From a checkpoint of a small mixture-of-experts model trained on Wikipedia.
Experts: 40 experts in each of 12 layers, 80 tanh GELU neurons an expert, 6 picks a token, a sigmoid router.
Below are experts of layer 7 (counted from 0) of a mixture-of-experts language model. Rows are named router (the router's row for the expert), down (a neuron's output weights, with its number) and show model dimensions 0-127. Each number is 50 + 15 x the weight over its row's rms, rounded and kept within 0 to 99.
After each expert's rows: a language model's description of what the expert responds to. This comes from a sample of Wikipedia text that the model never trained on.

# expert 37
router:75 43 49 41 66 51 80 28 58 48 77 40 44 57 58 50 37 74 42 50 89 59 57 49 54 36 54 48 51 31 47 44 31 50 40 65 59 63 14 75 56 39 48 42 49 76 57 69 41 37 63 61 52 19 57 35 55 26 29 59 55 42 68 35 31 56 68 69 52 46 38 43 59 52 53 58 22 41 47 46 44 63 60 49 45 65 75 40 32 57 49 72 58 62 08 43 65 42 81 27 50 36 45 65 56 48 73 66 63 37 45 72 22 42 39 48 42 44 47 47 33 43 26 25 75 68 40 68
down0:79 28 33 30 56 38 36 45 47 65 52 54 39 70 26 63 59 51 55 30 57 53 61 56 30 79 42 64 65 37 34 35 46 44 40 70 50 75 20 28 43 67 85 55 54 61 27 72 43 55 59 59 47 44 70 30 56 23 57 68 53 45 48 49 30 40 41 52 15 41 61 54 57 31 46 69 54 67 84 71 46 45 78 48 42 55 48 48 32 42 33 41 54 52 64 37 63 21 77 39 51 25 43 36 78 57 59 73 58 78 53 58 44 56 54 40 30 61 52 34 35 73 46 40 62 40 38 59
It responds to: Word-initial consonants. One or two opening letters of a word after a space, often d, t, p, v, st or capitals, as in te-enagers, d-rive, V-irginia.

# expert 31
router:70 39 42 53 41 21 60 49 42 32 56 50 60 58 69 60 49 45 50 69 78 47 25 36 62 47 48 70 27 71 30 55 51 36 63 70 18 50 54 69 50 49 60 66 55 43 41 67 36 28 69 75 39 41 58 43 23 36 32 59 51 73 46 52 56 50 63 45 43 68 39 51 71 46 44 12 50 34 78 47 31 53 35 23 49 50 61 36 74 63 38 34 64 61 61 51 87 72 45 42 20 37 30 68 59 33 45 51 38 61 52 82 37 58 48 27 32 33 53 42 52 34 53 41 59 61 53 80
down0:49 37 43 54 45 54 69 70 59 42 38 62 28 40 49 37 55 46 60 54 78 26 20 45 21 50 57 35 50 77 49 37 36 55 98 45 13 59 34 20 47 41 34 37 86 39 43 67 42 60 52 53 41 51 46 64 49 37 50 50 35 28 65 79 50 54 37 38 30 87 69 40 43 57 56 55 48 43 27 59 41 47 68 71 56 75 47 40 36 43 53 38 36 54 31 53 75 70 80 47 31 58 61 73 40 70 47 58 44 66 40 56 51 62 58 65 52 54 60 53 37 75 65 33 49 49 35 38
It responds to: Initial letters in codes. Single letters or digits starting a name, abbreviation or number, often F, G, A, O, such as F in NFL, K in Karnik, 3 in 30.

# expert 8
router:15 37 40 18 93 56 45 64 67 58 56 59 55 54 40 59 50 59 46 48 48 43 20 43 71 46 53 55 53 50 22 44 43 37 75 47 38 22 67 46 71 38 37 39 50 29 56 51 51 47 20 57 67 50 59 38 38 61 59 79 55 72 52 21 59 57 36 23 46 63 42 45 47 48 45 29 21 16 39 51 68 37 47 30 53 75 56 92 59 52 48 32 60 38 37 51 58 72 65 47 53 61 51 56 52 52 59 53 48 48 53 46 60 43 53 77 85 44 34 55 81 31 42 43 45 29 57 48
down0:60 51 47 83 45 46 39 69 51 36 58 37 55 40 30 51 43 25 79 61 40 10 65 32 23 42 61 72 67 47 53 44 56 54 49 59 33 48 40 44 43 53 44 41 81 50 42 65 46 63 26 45 37 52 70 64 63 50 39 41 48 58 49 52 17 71 52 41 80 45 74 62 47 49 64 57 47 14 44 48 40 28 54 28 54 41 60 49 29 40 99 33 52 56 37 50 45 39 55 62 45 60 28 36 55 36 38 35 47 40 20 71 68 33 80 45 38 60 51 56 43 70 39 70 41 46 73 55
It responds to: Determiners and name pieces. The word the, possessives his/its/their, and short vowel pieces inside foreign names and words, like Sav-i-our, v-on, Austral-ian.

# expert 35
router:66 55 52 44 43 61 65 71 52 45 55 30 70 56 33 27 53 73 55 57 31 72 50 55 35 79 96 56 57 51 38 57 29 36 51 79 55 32 28 52 42 48 60 37 65 39 48 71 40 33 18 09 18 44 47 26 25 40 29 51 55 37 41 67 63 69 81 32 53 47 44 41 49 38 67 44 36 40 75 34 63 53 40 40 32 76 55 46 57 66 63 55 69 35 45 46 50 38 57 37 42 63 44 73 56 51 66 42 60 47 53 30 51 34 76 57 45 44 31 72 55 59 34 37 60 48 59 35
down0:73 32 54 70 38 47 58 49 45 66 56 24 65 35 43 55 50 36 19 36 82 71 64 76 70 45 73 63 41 44 63 59 51 89 11 46 51 53 54 55 38 73 46 65 48 62 62 39 53 62 39 30 38 23 34 65 47 44 60 47 51 74 48 37 64 48 69 57 24 27 52 66 51 54 55 34 35 33 47 33 63 65 61 74 55 33 40 58 46 35 65 74 43 40 61 32 49 48 43 90 37 45 32 59 43 48 67 54 46 44 33 82 37 30 33 30 47 39 49 67 70 35 43 53 46 52 47 30
It responds to: Consonant-start word pieces. Short word-initial pieces starting with consonants, especially l, s, m, w, cl, br, res, such as the w in dwell and dwindled or dens.

# expert 23
router:71 34 36 43 47 35 55 42 82 44 96 33 45 53 51 63 37 71 56 68 60 51 52 50 43 31 81 48 50 68 20 27 36 42 45 54 61 35 55 54 40 37 58 36 56 53 55 66 31 25 35 37 44 41 44 33 37 34 35 55 58 39 68 60 48 53 69 78 54 58 53 38 69 60 55 47 45 27 60 36 34 60 54 25 64 66 62 38 47 61 44 56 63 48 11 45 73 62 68 40 37 46 49 70 50 31 69 63 68 36 76 70 27 30 34 54 43 45 57 55 51 56 15 23 75 49 65 63
down0:35 44 50 65 52 20 60 39 43 64 39 55 74 51 48 52 39 29 34 40 43 32 51 72 49 34 56 53 83 43 27 50 52 53 51 29 77 64 45 10 49 47 37 48 79 50 43 46 34 76 49 52 65 58 52 43 32 62 57 50 23 49 55 27 58 63 62 71 50 28 25 58 69 14 37 53 34 19 71 45 67 52 44 33 36 41 66 42 58 65 43 72 66 46 61 66 39 12 44 53 53 67 54 76 27 42 51 44 46 36 43 76 64 27 58 58 71 62 39 66 48 73 51 56 67 34 41 45
It responds to: Capital initials of words. Lone first letter of a word after a space, usually a capital starting a name or term, such as N in NFL, Native, J in Jayne.